Below are experts of layer 6 (counted from 0) of a mixture-of-experts language model. Rows are named router (the router's row for the expert), down (a neuron's output weights, with its number) and show model dimensions 0-191. Each number is 128 + 32 x the weight over its row's rms, rounded and kept within 0 to 255. Numbers have three digits each.
After each expert's rows: a language model's description of what the expert responds to. This comes from a sample of Wikipedia text that the model never trained on.

# expert 36
router:082132122125159127111146064131156142057128150144167075147179140098098109115071161175178108095125123181099151154138175179115179198164115151068118164126111095088150172074103118098116126150137154106083097142084086171070060125090135100138077155104126122108132143124070188104147069143128122151058122172095105086145148102094160154116164111116173123094099177118153125163151179133082094156110111098131156134121111101130089156141156170107120137096168130121198061132110102145145079112147109164120169162104107115131070136097113115136171124057120130145085160164119118114119186150072166160
down0:131066130133131081147187190198130097142099136112171143137099095174111155096123170187097131161079142097208145179139146109132138075200157092118107120189073107121140149094135092118125142149165124117156103131082178074117167152130164156089149123086096109171086165141145188071160145181090181159167078069076109126128134144110086111147122159125126121117147170111162158095114125147159129153111138053124171104153134143104131119118156087104113123144154108113152079137185149139073144126133137103093134118148176125141090185111153146172191152134188112085163145187125148146171167106090122099
down1:136149154102120135114084092147151114124094173175113110099147168081116088161119153123099091154135096120128169094128106132110206182075163146112168117115102131119116096083093108079109131107142169145064130153131123088124138128180201134092156161164085125184089089090161167125112095121156103088126219150195108138123129104106146134147127114179103069159165169203119159125059123100151144142126091041095113107126099141122115162076159098184129199123089142102175074180118102116115130114162159150171176119104096145140157146124132137140177196126137147110132123182142127168125204099121133124
down2:207151164152164144117157053178067101119167136187067145175087098155145132120126111171097170129117086131101107172175175174116117100120176106120127109131156178126079202115091072154129136101113126127173153124104096135146105123070157140139127117090156163136103157120162115125075110147114045098154113084204141098122134092100081136088131081143151130156121138062151123119145174141123130111118135088100141117126187116112086152197139160164142110151129144120151068159100079130106153183143153129167126172153112135134098123072155119170166192120195127165117093125183165121121126123083181141
down3:171169114087165180162132111105160097153132114062090176163146108138121182100148079114142138206155150143100111115124102111105121132119167124150077121087133121118069151202178111152129110069131100127149154071143135156171159143130098160151141165167088130117108117134127071143142064135124132061142209111209132124132184104158140161081168114121093122122177094108135105146096169151167167131101155179118141113171155123091157151133076122120122110117101139104186150082190166128160150115134113185107145150124102152106174221143073122053128143154145105172152160114120140079143115173133169142
down4:110097150100172187162196092109120136128151137195146156074053151139177086172148152154110151061156175153109153145130180056097165102107126135168127154135121132090148141071152107157089099151079124151125123139125102096137133146102119136187191138144102155147118092148220145111113143152143130076122130135098169147131109178188118086193116109052100141147145132115108095164146144111171163114181101145095110083139146084144089147138128095160069112096144162203122148166153114086078139116081125164141136107121148120146129119114115167175142125184065141070074133167092116142186116119119133138
It responds to: Comparatives, quantifiers and degree words after is, the or a, such as most, more, not, some, many, very, only.

# expert 53
router:126182138124136142184091161128188160107069113117118120147155165140101122128180085071132116092089110140124156157165121098093101125072169088114080106143140085178100097175176165121148168154143115146152135146139119158099139093114126137107186176162134138121095101130094151156178129140095137187144154140137141079074115134119163174076092132186062106058144132096083132096151108085170141180091093123116106110154124148043128123112080155126132167150094166119139152120154174171172172144104135132129175082143119190062153123120140099108122079163058162173198152120118079151068112143113126109
down12:118072123185128044145118158089137117150109112098171132132151068157114107148144129135167123113146077120056190095109074123090157143125065100118166120109124126172138112129157140149194169141184113155123135154151108109145127159141122196130132160139099160114130149151126069178124088157149097115160148129202158139126189072103114120156172117102133127130111186100171065106112147088131180094140161214127101127155121124104155173097106109121163141124112180152154105163107000168154114084160113172106124116140078102128122163142149175120124117100095128130049184122110124116127125105152139089
down13:167091113129120074111132122109158137123112145070117076147113173123140181094156093153134162192117092146125086159078149138097115170111097135084116073145143135126105142167149172144125125140103112149130135149154170138108122161188134052123131112112093175114136068165114126060169154147093154163087117138109118113146133204158112140118149097142143079145100089194166169147130049095107118125116062089155138128066115168058101154153186133136158112092162131122104100134062103083180108130120134070097127096145173156119103185126086092114137114119118082078119158157091088148114190203171137166
down14:176109118102063113111152103028145163145191101142163115168125146133152134109119167100100101133184103173060136165194152138151077133142128072126130094170094138080159106109110120179122146128129139112080131091122159106191137100200140146192154129151157137124121165143088100110152118118077063114136139097107146113172103161169152103128161129043090116148133094076124110182144155127123162117096116175108195105119104128113107109089124156102103162089109121113163099094117072158140114150215124131121137100112127141187114105167129153166164118029125147143135151124089124163111112183138074104
down15:118090186109134132122120121137133113110131080124122102097117164095135157124128143142137130176172089188191127126129170138119180088058123094093061081123130126113172127154134169139144131177151137166102126168109181190122123139109086121062133135135166116123161148137131176124159082099128099117122127144109127096099083165196098113037112118137123116161062181112146093098065178110159105099132105104087144066172130121091156157115169178092112087173074091122145090115129183136117179163140101120111133095138145173111144204125071151141125114169136155100124113151039131120163090091121155203
down16:109088146067161134182081073067078130137117141149067119062159178140206135111167082105090171070177140154142161163161182156159134133104165137105112097099121121108125170106144153057081107129099087132143131179129145154111110123133117091141117124136148172137125134149087088145141145172172118163152129128110152101159167146114147098128121162131164150124117099141071089155097168145097130121101153154139064089169179165142169185150117159130113122085105149059141135142166153113163101145158149156166103085165138074124131118185087216128092141157128132150145137110213054147160174150128119113
It responds to: The pipe separating numeric cells in sports standings and results tables, plus a few symbols like +, ×, p.m., and sometimes was.

# expert 18
router:091168131138100111114168181101112120077111152174152115132109064159152124101114170152130138067117116167117169201144118141182102134201183075091081116103140122116180134087153133136125138120160150126146043085168128156052091142129148097143117136154076130127091179088174153160158079101164180132184185139179123139120105124169168116138189059119128152175127164081176145092130120096085114143083093121148148184131154160135077126151141144110116131175123095085145108067102111065114088123080119170121165157132134064127146135140129151108125118138130144079123178140168114128112175104097170127
down11:143179137164139038090113139166179163096097153139126116121110080083120109161097119126136144114127138106150116182146134169126117145132096145081094132135152126102112126065198088150148166154123141154106143115157144175094061151117112132145201147145139060146173092125110160098094114074111159090138062146122080139057079138151091139101199141095111117112109163144177139133090091085107111153091080102083169165103144192115095081136113145153111149125099104128104159078148122128138183198142150112196147163118155114206129148075146165182118155150132124197139123144133105157126108170121187128
down12:130096188081115097155109122145148188098164094069158114141174186144082180157116164148165068107195103111110116098092096081158117100125108173115088124111075159066172069150152148161100132085114118184132071148135144066081129127173102160139164131133073158121108110143123103099136178088126182133184153214093123133123124140162166110140108152147120082129156058130127133141165139140140127097118158152176107117043179139130168108202099127132126144146100148071145168090135158150114097113112147162133139115121153080133168140120102141132118125152065183084083128131121104170131106176137094152
down13:094104089111124199212153097101102118057117149082123142147137140126174083179124072125151083142140115142157128149133130072138138136111096111129142162153110165111142098122173135105128125113140118089203106147157131108174112133116095124093140083114149107155148134098142120125121149155143080178174094167121163161118142167157157123126046088103200141115104131159194181128167099113107101092117058089099112127198102140152156141128166131129139195116131123182091102117160102108157104109119120039160138159127106109175225123083112068090186102149087165141101154076154154159141131086149137111
down14:136115086085092123106115105101173149125174085155092085148128153094115121143099168096134145118087064040126169162150151137168124115159071122096177113103121140123169120124157134152127135075105115087127149150110147154108107153122111134133130124179143184119133159119076181151125155163132169130142095089132121078128136147094144116133039133024121133111090071136110139051077119110082121094190131109156128089167118065125085146165107095100154142189164142128092108146176157206135131177111151122152146133101137081180120153158100090091127149173104138045073143098105137101122137172180119107
down15:084182118113149144132113170134097080223106192145105147095116098100163107129115154123144123129131147088119159129135144101105137105094140080191138181081143085086190153159201131153071151109133108114081143180117099166157076142122113120133145162088152143163129103166109081110092076162125109139139135141175098124132084180110148121156115153212084096132140159084195119164159159129165143150160197131145117164134137172102167113135102142169076071169093113121091198130093099103122113123143164139120100175155156120129095159108149191130068134163124143072172124146110197135135160124171091120
It responds to: Words completing set phrases after prepositions, like "into account", "in order", "halfway", and particles such as off, out, along, below.

# expert 10
router:203135127129164135141132132133143176141105122160188125133079145148164146112115150085098134061091133157129125096108137095149125141120068105130104183119101095155145164104119094146166113168124162114091101133184119144146083081158116128182132134134132148166075128135133079113114154096127111107159112113086159114148113095125141094188219128091178151172141077148077146123135147131142104078107173137118151134118084159106092159069129065085138099194109107168090167135119059134059115107133131180124167191130151097102166121141081126068125065102138162103079167114177092138062177078171165101
down1:201122188136185084135135151152135105114072155070166144119090140124119143075074181180094119134138124149215107076128136137163157046119146145184136141138183106185097133169096128083130140109113086108083146139082082122161154077176118174146134121149129111087149105155098134121097154104159147150161128131078153150145174133126143106114119172150161148164111109101100087125138128173098072109119187142167151147112154105154107163128103072171151098172123132143077100110138098127111072089027105133129122145103137118154061197151115088163145100121084093134164090133162115182136167110147117109
down2:120156137161156073048185163133151129077179148179113138125107186183119170089173106130170130142091107160165139206150101121102123173150107189146149170155161125147131090107122127149112106117096067132129162112159182163226159127130144105148126164103145120190156109168133149081078125151096087148114071072147049171159104139086137093132111128113123125113082134192141182163090156118134159127161105146079094075156114121118158117164137132185120159147109100110106142155097131135168112124155148096105103105119122095147082139157102135124124101166159105106166113116077215141069113135177119126
down3:072170175155115129108129105096134148194045086081152165173141108117093098167180128151148147146104177138128134099171118138124162128148175128108124193110134109165151068096093105111142189157132149146126107138076151083127110169099151153169126087098108090087110117144150153143130096167149127069097177078130152133107145135111159100161073117120143074143141149104087171122157101165158126121140202151106150176147237114122132135112122096186059160098128085105103129099150189163181081121083179062171132117096127117118127159161077115107148101126094104180171115143131160130109128128073115123
down4:048097160139144136142136101157140122122124180061169183081200120059134188157131131137117142126129141117114082052083112156190090135140127149124128155084170106147150118159110128132102142153092155039124174170186166092101116134102136127086177118083176169060151157141110200126119078171091134165087116136115082144154119144110160136134167089111117135068147141109127123101065131114098173160125093097100087152107121072175103082101127162118087109103147164163122126118140160129108140100108126106130139122089156121175115128146115109147131120106021120166161114162078124103180169111108146105
down5:166121120178140124151182136136131103112170121174177108097099088155140163140087145151078109173085097138184206177118102148143093126093128132126084123115126155161192093101169135114141135079083066146155084118130095113158129142114128078160090154069169133104121123114085153123173157110125135140169133122151109163168131124137144138110140088141151083129152103107166162085133178126183183118170139145150134156135104136086172160172117127115176092169163115185142097136103101126134099157139195055133168122141138163061228166185144048147154169078101101161072148153117148132111157124130144174
It responds to: Geographic and place nouns after the or a, such as area, town, village, District, River, Location, often in settlement and location articles.

# expert 42
router:107131122145121158105172083178126119097117118149124108200095147161155143128118118148148080127076098127083136081109153190151149215135167179095124147060105099136142159081129149144134123168111120106105092087167136114087102097141066121104207167171090101100112103193106112116104082102116102162131103122146120131170131144099153191070161142119138150065104151120159156102162118116128093127180126128076121049116115145115127126142159136105123097142158157109146132154163138212148155126098135170147185159179120161148099140071182103166124069088072103198108121173181166113128136079153119137
down0:167128164081151089133099176133143129141120122151173132129184208136085115116097164115142166157107114077166129136140105072118063125109107083162195143194167105138099129115190154077149115097096104154123090175116172123144081080166122090148083140093130161129136079138135050124123150114117098140096103111138100134131077133154106077088132137089114108140089136095078147141113127100077101128131136135170143100119112143116089140109053064131138095169085087179147130136175135127102058078084064091099076084064118101125190082160106125159152151127102158107157138098142123161095138188146158105
down1:139136166156132079113105149179126158151113126172144158118062103109090122098161194110129147116128129070214169101146102112123121126161083113188113171142201152125142141031060144127067126168131114093094184120092138108144096136162138130064128214119142173123177111165108164079167218106107107105147131168109178099156107161086082076124152108148100139110131123194120151181127085156156109100150102119088119114126109096113145122080142098102106112126149150142155137151133105134109108081130119135154116177065156115152144165135169157186113112123094083114185167115133118167127099102122141086
down2:082067105129169164162121077157159145161182092150068119083127104156096091141098163145166134161173146136148163083171072103127122092098090121128121130122193102137099179136148127108108140111169092115117070182115135140181152156184138120125092117130150142143140100115117128142164138126177143073120098091109090189119132137128083237175145132080150101163120132104118084069175142160093143116111082069045100118103104113147088147119133185110149133144107153149107174121098165128100147123136143088105150040169125144144097175203124093103170119126126130119142154099116175171106128126196150135
down3:124113082139157111138131071108150158105126104110178116188134126075105202116127110117175106143068086087120105155147165069100139120119127150087132148143109113123141133088076139153107123143122148106080106143100110074117115143186126135139120167182106120132084158192113152135140097115087102070132158158161126079114174104133173155093177099065148101179158167080080095203139103096184194098066098143147179088120102146076100099143130115172158108136075154094126118175187088169161113143114090148121119083144124187117080138090132171137127156146062093135126121121058114107120162152160170119
down4:081112180149108148158177051165109112103159163205094100153123151098117096150167120122111131094107130129074118182145082160146133164156122170112109096155082165131107107153144124120110083112099142134075141125143100158095102105137076142104132116174109078142158173131068141146144095113080124183174152092077165142153138078109154185093124175115102145083119191130153112160149124105130122081157091167129073155135084147119132135109115184170140058129119161116040114157135119176108143178168181171090163153141144147130117118178099108144110118114056135177129097126127142219123083188110144116
It responds to: Counting words and demonstratives like one, two, three, each, this, another, often followed by "of", years or "other".

# expert 6
router:105129077123169166120117083110115122191134101123081145166123139133156119145170135141138152071149102122146065108111144141129110170093150150168131134147122111115126100134135123106151070123057106136082131098136080059159201125159124165164169118133137099084074123090074088148082141115100125144131159112171158164156111084185118114130095144122158136168142158162112133168116105147135077076146073163094161151121119102149090154150158096104146131076153152185156143090105112202092141128095156159167132116186118211089177127136141117071164182111174137204161092124127110086210184095162152114
down18:141082118148120108099099098168096131093074106118110100129174077126132117154153127117143066119151114138108099164124149083125155152135124168092095156128145170104168156096141168146167107161131119085154168084144146104110138105147156133128080112129141095172115095208100175159078145034109097161136137113171101112151139130183111103148123048127110135159169108144109108129127123147078114161154052141118120141124097060158145064147083098104140059090118101203125168094123115108083159126161157139143079105078127132096153096224140065100170152064101084160122197123123137109156162141142143164
down19:126145129076120124151139096091086134187117176127167103133149134106158135201146129095106104097184108113143146119101103104124139118067167118085166158122123134054059133129154172151115106065059132079173094107111119116161140086178091061085119134162119112128092145189112096105122156126123113126144139103113124110138079125134138096126106101200057174118180128143088127169168165187118149061116165105171067116145116132114111206131116148079130136127154091142118124133129156110154145112092108110110158163103103139090133095092086162125168111150187145066067179142152157112086059146094112187
down20:166127208150104136100170152178104143197114055150169123105154166104123144140070115124088171118112164184140160059112080124104125128116115124120101133124156086094140128094146158125096105149130076142153103122179122146101175105136115119136067132081204133121091191105125116128097136151124139089198015091173164116124137115152115096136166113170160149197125095128165156131090172093182160085114134124133135065124115103108140131117133109125142110135061109179144141144107118113164170068140101126176177092138138162143101180178119113152084161123111113119093152138143123061099164158183121102
down21:168137121079164186159112143054178094084122119161175188062103065109194165100155159145140145181145133176134109079170117145112140123148099118129136105085129123202087116163168112095132130138114138120136127133193196102095149127067117131183088113081190149144172150124170118131155178045171129083156141122097073107205143097120148052130133161122161079119107114143145128140111102108111105140136127138088103095143132091113129128137100118163099081194105099164142155126190159122070130077137154086067130128097136128118133128124136110116100106150093133131084114090179093149112114172136125159
down22:155161112103180056086099126106133157100162157049147113131116136133081078126153156153107140126153131149173107141042120155158042097085153127183107122168166094082070138032146095153120095127172113140102092130094108134112141075100132140122131102105196172101110121105140091121159117141159129126083150122102189055109159129143119123092180138128144111131140122113140124120081156128072124156128111128132086075153086129135089087105106154071109159109097124118090191086056079122125081098105143190170174091142133131073152112125154184149156103125127122108142144132059080124131114138159159114
It responds to: Pipe separators inside table header rows (Title, Candidate, Votes, Scientific name), plus closing quotes ending song titles in track listings.

# expert 39
router:102144135133163107185113125172109170061112124151127115058135105131164118112113094065057134137111151183142133169090163142119091134051137145107078080155103128124151135152116188184098160158135150091154149193092130177081125094144132140077133141081112114193166116164098159067165174112127070076177112170106099149191085092131142115115131136159130165095125118138090096150100154139131155161064110113121110051135113094131088074119124158137155113167099138134124170109138127093093170093151148080099129119103120076171174150152143171143131119143095138119149109112127173140076113181146097212
down0:096154192141075144064110096132084124167114117186105158186067129074133090137158087148127120106129159102108096140125160107164160149127177067039136104109112073062139140117102069069114172107144164179103136112116119155131124154131128139147093121121140095109147233081110093127160125139178133125088146123115073126153065123162109112146159135138110097143158060116170135146082084153164163232141100091131085101099172080115136178139175127171131115119165127158087098115089146094093124153110106102149121137126091137091159057162097139143100111097134116127128152123150121119142185125103104135
down1:125122127183101098163179140102127110069173081101091176179108112157131152146133099083138133074168125092094154141130113126103098126151124181158146097108101085127071104214114079121091146160097131147187117163135135098159099124189152105095143138101079131142150178114090134079066109147131167101058060134136106148134084111122117128151184090224111111067133123138156155163135112175155131082117128124141135135111049128137137162136163111149208103153197153129131150167128133101156135112170145116082132168148127081120176097120147105126166104137113146117113128064120155169089117197122072157
down2:195075120163132084153121102099091143090052113139178133154200099124137138098125142124145112121162126127147101139151120147144127118071148110144161094126131116159082087143089148132156162122136128126169145131115103177158125033128177112130173122138084137129118148125117192138145177174154154120124129065151115145124149064189084153086208125104146112120127095028031121151101113076053097125070128156157153147145128090121125174149126090108158102179132114121134115103128168078112182141124140104155109085147101120105068097118163162154117141084161147117094090178151100152114124134129203120
down3:132165099135174127144130118110127103140141107150110111137121139106108178120119134198077171121167130113101100108153114090185091161167162127075103105128131163099187158115173100036093085116148108090158127199107208153127084091115155155125099154133133110129122143074083146155132104119188086107162088136072129114139191185140187169080162091104100092135119090155130144184147125161110092157125192114173139126143168137098143113115140109128175133162151150148108105136106059162116124158116184111157142075122169188137147142076152143103147107143121203065125087156106110195120170170132148093
down4:146118130174151182137111132112114077120146148187085130167169177091147158094096124069053132124092112145067085140114108148104096142163168101193141132160166139112169132120135132123162077086141141114117118158150140153098160052146124083132079112114070102124131104088144101105196135149077059104104152118155159124113151100153110128177186147117117099151132047090139114142135155098064132139070172143126172176092107164056099099050118092090110114145091079173175136156139126094163172095114121099099133143137130136094169159152127165133146148086173108121114148193153161131077149148164131152
It responds to: Unit words and abbreviations after numbers, such as kg, ft, mm, metres, km², and per in "points per game".

# expert 52
router:122177118118119127126131139139163132094142167157193116130128159105154093154108149121111125114125162162162141154144130153143144178120152135142101185178192102142175109039130106137167166109145158177110049121150169150153108106138136091160094097091176126129095134158092156136172139118153152072124122135111100105156078069119150154175203130169126081129056119152111140119108168147125207174150079145097129086116167155089058079140153075119145173108140123179120150099154049112092099094126119133127137121115116064103143134124099122113136107120166135114098170129148129092098212134067222126
down11:150122157101135136137140097147166144189075085115154153193154132075092091193134148121144152129082136126140133122124167191066104146120126143042097073116110169153117112151095174103150136115144114106112121208160087095144129146135070176160152147147140145122097088177153132114113125124142103128142137083178112127113143143106108230138157138110138083122133169125126102151146105148156132139124154170149110091146148072208128146166091082119120172114113090195131160100121064140166139139137060213193101145188130134083099175193125145099085126124113099165113142137130139071148166129145097101
down12:095164143152143128107131109144109138124188142075173173130115173171065113118156104115128117081074177136088104137145171152093110111173117099143183154121155126120112095160110105182079116125117086073154197130093084166171184140144108134179102092122110134168141134135171173119170151138166120023088139138124131143118103145100097157121119168091111154078158118164080150161123151154099129090082211124118130146084184146075199129099088124122110116131110186093166055143085119113168149136111076099107091116156144138191079127159141131109085178088157110132146147153176144108154162151139121161
down13:120143140202184131124123109168084135135146162110094124151130215144112155060117108165125095207111093123156136162185146123078097120150198120082141159140109074119138103163133134165085139147102133116136202070154179141132098138206091077125149175138112183110122131127104094116131143132127071097056139132098146152111131099092119093160143123169073105178103156112131166161124190118145172154126110096135142100127088119107112140096086143194141131124142118132109144139078191166116094132180164088133109106106097158127179178117142106119158181194098118102166117065195163138119132141117108090
down14:091144166105091209157131116137175098126156132127137145188118116116138139173180140109122139138154159083098141146084107162148170185086119127165165142103090172126152139212163147128121122152104138092089110180134122173121191106068153111149157137162126127179089145119120173111110083132135163172085182178161154159124105097074057174161119122122151070228138120130143112147118159143109084126082095160149127168137116101146082134132082181167153101135151112120075124123125121145126136156145129177122133197177162127164089102044129100118128167112094181166169144123137071152160148110101172101
down15:109150126157099114189060114157102116125108205143132133183087158093161130134138114148106165153094139130141184155153151063178132147087151171125147133105118112134146097051172173113147142159139113110109098114124130101155086141115128102178127115101110180173127117159108122163163172110110099106173140143121068183124075172159100096131173081127092116122109153107172171115124115112138173110110086156072158078157073121149071118139122138113200170147104084204126145147117109135112102158219082125083154172165109130152133107105121127121180126133180187074132113061150113098095160114083190120
It responds to: Abstract nouns after a, the or his, usually followed by of or to, such as way, role, importance, basis, ability, experience.

# expert 55
router:084139115120112089123159116163155111100159138108099078069087089125172094126080157122092119152082052099112073161120114124115137116114108108087118166101120143113163176094155120096146134116127124121132145131101132140134056068126098183175128153057142083200141103115136142148171184109043082126144093119068077171184123129116111124133094131156160168142075073188121132119139193175183112120096105098129119112162079121157135102166160148100132084184148119180133134165180104134117156092166176084122135179161121114142120141095171165111115174169120103118101095131103160105132176187170150097
down2:148131172141174138127092101080093115103116149174164130124157131171089112110130130175142114064183178116191150132142062095142135167165150082100088079072146095105099107154139162139100140101053128162171152151112109134123095142131160105113066094165133105144112091177111110101153117132122169096140126118206043131118127088172095138111129134103148139182061179195131101175087140145125134115078137126118116132160134182183128077128116089098114124125094163172123159156132051147136147103134066123100127152133168101127080115115120031116144150087139070139128128094145098105088157081109169126
down3:186093097115106162117072077162159110091154128039120158127087146152136134141128134124143152088089104145105126120137129152101102097184094136174147112147141115172154156131148175173118149160159092171133138102121144131170126148170132097136098104156102062083115102082130183129114131138187079125111135073127123125084146161123110153082192093229112097159076137128067129130035132146125134197120129185120100154115091091167098114150135155182097104130097105133162135100154197177109126169138132144141094126099104108118080112144182106165077154140113123186149092114136131104130148169212171147
down4:115133174219166118121117155077112115144086191076076127077099065132100122133100069124098142171147122158143132046119116116167182124113174112168144128130131115111089131119101136158060103126176090119128137120104122072112133159105094112113073127161126153167070140131167144121171145137120088076119132108163127111091133140137120161184110160074159153070144113105099156078141155136128120157137070121080105178130162131104171048093134095111099152113093204130104209128138127100153153145078140131120185130122141191093080141164140145082158118183137087169103136108138100167079116105158168123
down5:125123088101150137136144078120105172144157109057081162152166144064112142120160125124145134129109177160106122151176099152102116115129111125115134072088119121111060087104108096093162125168106120049084136104193123093137138155094150113132137129162128104126083114208164097090132117108188156130129165125073045097122089080109100142135154092110152109145118124119121149197116108135121043138135136162175120066117106100166192126151156157148135129168142125159102130193152083157131173144123105071151176079122053190124099104135069135129177150169095173179130125153130142102151188125163115146
down6:154160156140117142120174142126150202081116115101092154128110137119139214086122113107180117117153160130091116129157141130070105192141146130143107146098132119064093171117143111093118093141154142107173121120186085092129125106157081167072144122181181146180119161089062146147128137117100118067146154150137118088140147194145120071138112148092170113123088163097149147141124140134115123133113103172185082149180115142137102113143175113119181143119083155158115086141179105062185062144146118065097105079110164151143146115226128139145128068163084109156140095178095103144118091136196143132
It responds to: Opening fragments of nouns, often in taxonomy and nature writing, such as Cl-ostridium, Comm-elinids, prot-oconch, her-ons, rab-bit.

# expert 21
router:135180092135098129096159114162148102141101126140146125144108160127139123165086196160149036099098174126159135140171142101140116159080130145153149209130147091129156162086172130107127146071157145113125131132171116093145121159055143153145119092056101157177124127144094165137130113138141150147119137116070102104123172112156112186112226151045092144114104076125125085138118186121138144181201075142125078117143160092133073169114117145094127161131151120208125181101160084161139118145151138194162161104164170119110116086137163128115157104147125119120071109169089157143140155067124155132
down1:127187111164155174127097143114105135095112183136141111121101074114163099164125073100174171114103085128134129123109176150107140154126194113120107101131060164142141090157116150166153116086105136202135105146114110068121133117151140119052107077170175112104122109091129109158080098133086141048081127101094160107077132169172119143182134179141144111149112093092182107111144117163177132172154100104177146109175147097099130121211126117163197114121098152047177143121114121150115127096174151128162072082182136109143117099109125096074154130162083103153161108088142103107150112121083181157
down2:147093083172180137120162113138151113200123111069150105115157106139146131141073135091118084112154101084178095139102093132113105090128133128180111182181155098144117137146139133140155145150153180151112109111156183067173133140119129132112124166147068095070129192162138144131127163161136120136158115116085122099146164145119194183187142191106087115157145170118104081095119169171131146184120115103120123147152161112140076085161114173163104156113184101117134136110150095129065111133081169098170097086166133152102095154155167149064180156131148197107079102209130104156102077109077093147
down3:146097193040091158124112144129121105134156092146200127118163054097158112169116118127115104184159149180076098118096121223103146142123146150112148188155145126184140174143123118150171150182083151144105162087158079139108145072138094141088160154145135104142109141158166068058106148133126121122146202140127108111100180073155164139136111140137151145121155111096144093138104125161147130174117203164129088159119149071147150111214146123139163110124096090105170121192085174136115089167122134164138128144142180135131086141096141112125133194140108121162133111135177119139091090073090146123
down4:173122133108152129110156104113160147136093108137145108100113164076160122103136107112118102150156146155098143059113074147165089101108113162120102108161171089108125176096147154135107115126098128132065091103122113082111124116143141111112203137076103137113087132186203146168123056106131118136198078159095198110155147110131116188122102131107184105123150076095098121142093135187173104183144136180096108133082143094146128185111096119132095181115152153205161148104137179132134104115108132172113131127154155149103193060171107064130113098117139132072084139131134199106138034115118115156
down5:127181161136161192130148134184102128066175118092191150092133153124083130169095118088120103107171096105135103143134092166152040114101114111151133098045100115171087107098113132155131083127070125152110119099181143159143114138068141181149192116101112111156128134146177098130139136157160167072140107107106202154135096140185163123147182122109100139097161115191102125175168123194135136144072127158137096065096120138169125151100149089126112129116113094136097198155155147096071150181119137149093118134116113178169116163126138174077102133118151142107112091088155128188186078103144138132
It responds to: Modifiers following the or The before a noun, such as first, former, ancient, British, especially in First World War, 2020 census.

# expert 61
router:196156120103143132126151179140120199121089155124171114172154170099168167130111066136146190083099150109126152127160064173175160186160161168063128096112112160127152106094177149131097087168158102184138156102166077105120139128165145120151117146187102148099126125134190136146165126055145102153147090112162143155100116109174175072096159114129081151090141163117112157143113091104157136095146103108148172152110150135129078104120125094118102143143137122119102174134140152095115104140102142159092137115085094084100139119165129120117113079143136153078071138082199085095089211077161188080
down0:161087141101149144079065095206156176086141158161214115126125163155157129136171128112174177165117147129129137180087138142150150145132156086076094137139092137111100131121143076099059115104190111137182158144102100195115156130105126109117166086115097144114159077189163154147140129184192101094113089172105128122138097126128102158130082115128093104091096161191113167190130110129116082105132051130173118148126114134069118122125146144088092149129103175179088084168127117141110115081149136142105128107058115136145159127183096110158149093172121142086153150124072084100156137192104117124
down1:217108146112152132113131134109185142142142124107140171156148091112210152159144088086081086105161137109156088154110127118144118145111094097113165147089093102156130182187168123146156126146052138124118140092172153092153081163106092099090194121154122045169062031178150146090116113105152117051126079150133186115141131098155162131147144128134211119131143157175109171127094119124160126124069171154123152139079101159135130072110144074125113092138138077106127082138120114081107161068145102107117142092107118135115148143081157166100163117141145149193185126123147128136132101120135152126
down2:120130114110120101157198169158161127111100142124152075172103161103136135060172134098126133125116142102115112151095104138133166137090139141153150169189072139092215119096112108084194161144143109094121105132153075173166112109096120119066134108164099096106124120074192064092176086136099118136189147109121100161125113108068174117107170151119107139127097060155111151132144097120127157128134095176111183181132165133092129147162158139054125094063085074104142121192133091138142148112141104180159144196146179160130112105109161182143137169161143170161126098133107118159159101189163157119
down3:081147189125139099113059158165145078109140156062163069176121191174091172161158114161160143111112073125138146177121138145155125131102105104151166122183148109146130142130107153105142115103115174096103150159126068126122119087162099111105121150163113062179109174090158115091184159127189098206125075166094129116128134141111088151180104164103117122126150140109084192127104084121110086171141132134156152092079069120106088126112124171129135146151098096157129140132143149114122167108056142089133153130081183143103152122144173150113141150122159150065105087125110065085137179115107159216
down4:110152132098064181134147139131123112102157146123132107185129043121160147109122141056092154111144158146035131150176120196146107175149130080196080101075151059132077120129127088061152116128078126108125060157178160162148132168084143113146119121132143121130131107129120123096107074131111146148125078116086115134147150161134128086113124134124130148119146165110130122108127113093179128122094144097136106154114170161112077133147170155035138124164117146107123153172128133114143125159167064104071146158164131130178139101077148161198100074137139071136082116106148062056119165073120143110
It responds to: Nouns for installments or units of series, games and publications, such as Season, Game, Round, Volume, edition, often before numbers.

# expert 49
router:200181130174128111161117127190118120135146073108134149148154114084172095131202129155158137138150086119046128097128166166143098130105150178124168109090081166123115100118116107162193106094104128168128188143138192135139105133126130176095111121138140142138167118074096108126137050064112138091103189101128142130146169172127156185091180169172076135125133074106068116147139145090124119097147114127099103161144150100144157100126169170083145108161087142083115076147126129104159213150169116182178122127098122130097121110106157164105101084113132114183128096078144104137094167084079137086
down2:061113125103125088100120168133066124160129123150121113128162128163102146098083079107156173159173096126114142179102087154127108111150195106149158123080103178155052117157136153211085092149153107113080142175154153098143074103134106095099124166000122156170195125131078134173192118131149127110092105138098152109132106107094110121112123156091124145107182106127134124115110119113185139149105084124133117102089117078132099095111101163114103093104113123158098158149089088117156177172129124108087155132118139099158096111145104221145118096110058147158141175127120102130188182123114109117
down3:125102145178148088105119131140112071150127136131131142101142137141140072127109162158113134120081163111095102081142133096160109114107158165126132181187117138102073069100092111026126106046124188135058155171121093167009136153159092157108096195152094124199137133100094145138124106108113084157155107173111128166174142132117124095192169106105183158137105111143147097127196112150098157124105137175125140080066130115098089103115152095139062117144132200122138136113110075119089136127106125088136158088162136151103120134137122114108109087132152094151181086089116117141131156146076146119
down4:148139162131087130151076208133181056125150094132079151072075145096097128154138097132101129067126168113129124192117104141194184134124116168113107106104068146171144163129136191167140164097155138176094116169135150152177134123149120136154140109127107152199081146145113163138160142121157149135094103113091151118082075095101118080104113086155192180107140198151141144156157131154116156192109169087123149151109147137088126097112093127134177137149167100105066137189149086140186101158107132139108148142195165126136138157113105128175107114098123116073071112119152095116153191099193106120
down5:145145115134095126146136175098150082094170104135095090083180096203114132078119144099098121143069143149130061141125134068074074165087160137109131181173145109107115141089150160150100151166124119105113103126092108105120115127090117160138119131119133160141089124167149113090150221115121110163160128125104123165101121114166090143155112147105142129109074141152158122129116084165067125179127074123043095110103098119103145120171141081088143110117146222154091101152156077148143145119136083142077147062145103098176112153171130242143130157132129127081128136144101106116187109158069142179
down6:125186152147112116151106159093154124154121169141146099055128120100067123095139186100095127127069049132175115112163194106141142084112075120161108111160121131164082089142123096111106133114161234135114094141134077144156131141128129109137100107103120125154155137074154142153146197123089124090117144093109115124110123118206098079097201140188099139177166094078097093145070079056099147133075168167164155153130165141149140101071147088116122110129122108086126118170124054108102134126101111132094121141165140172139163141103118064069117126120120160169161115136143083140112161152091114097
It responds to: Standalone digits and small numbers in tables, statistics, dates, ISBNs and codes, such as 0-670, | 8 |, June 25.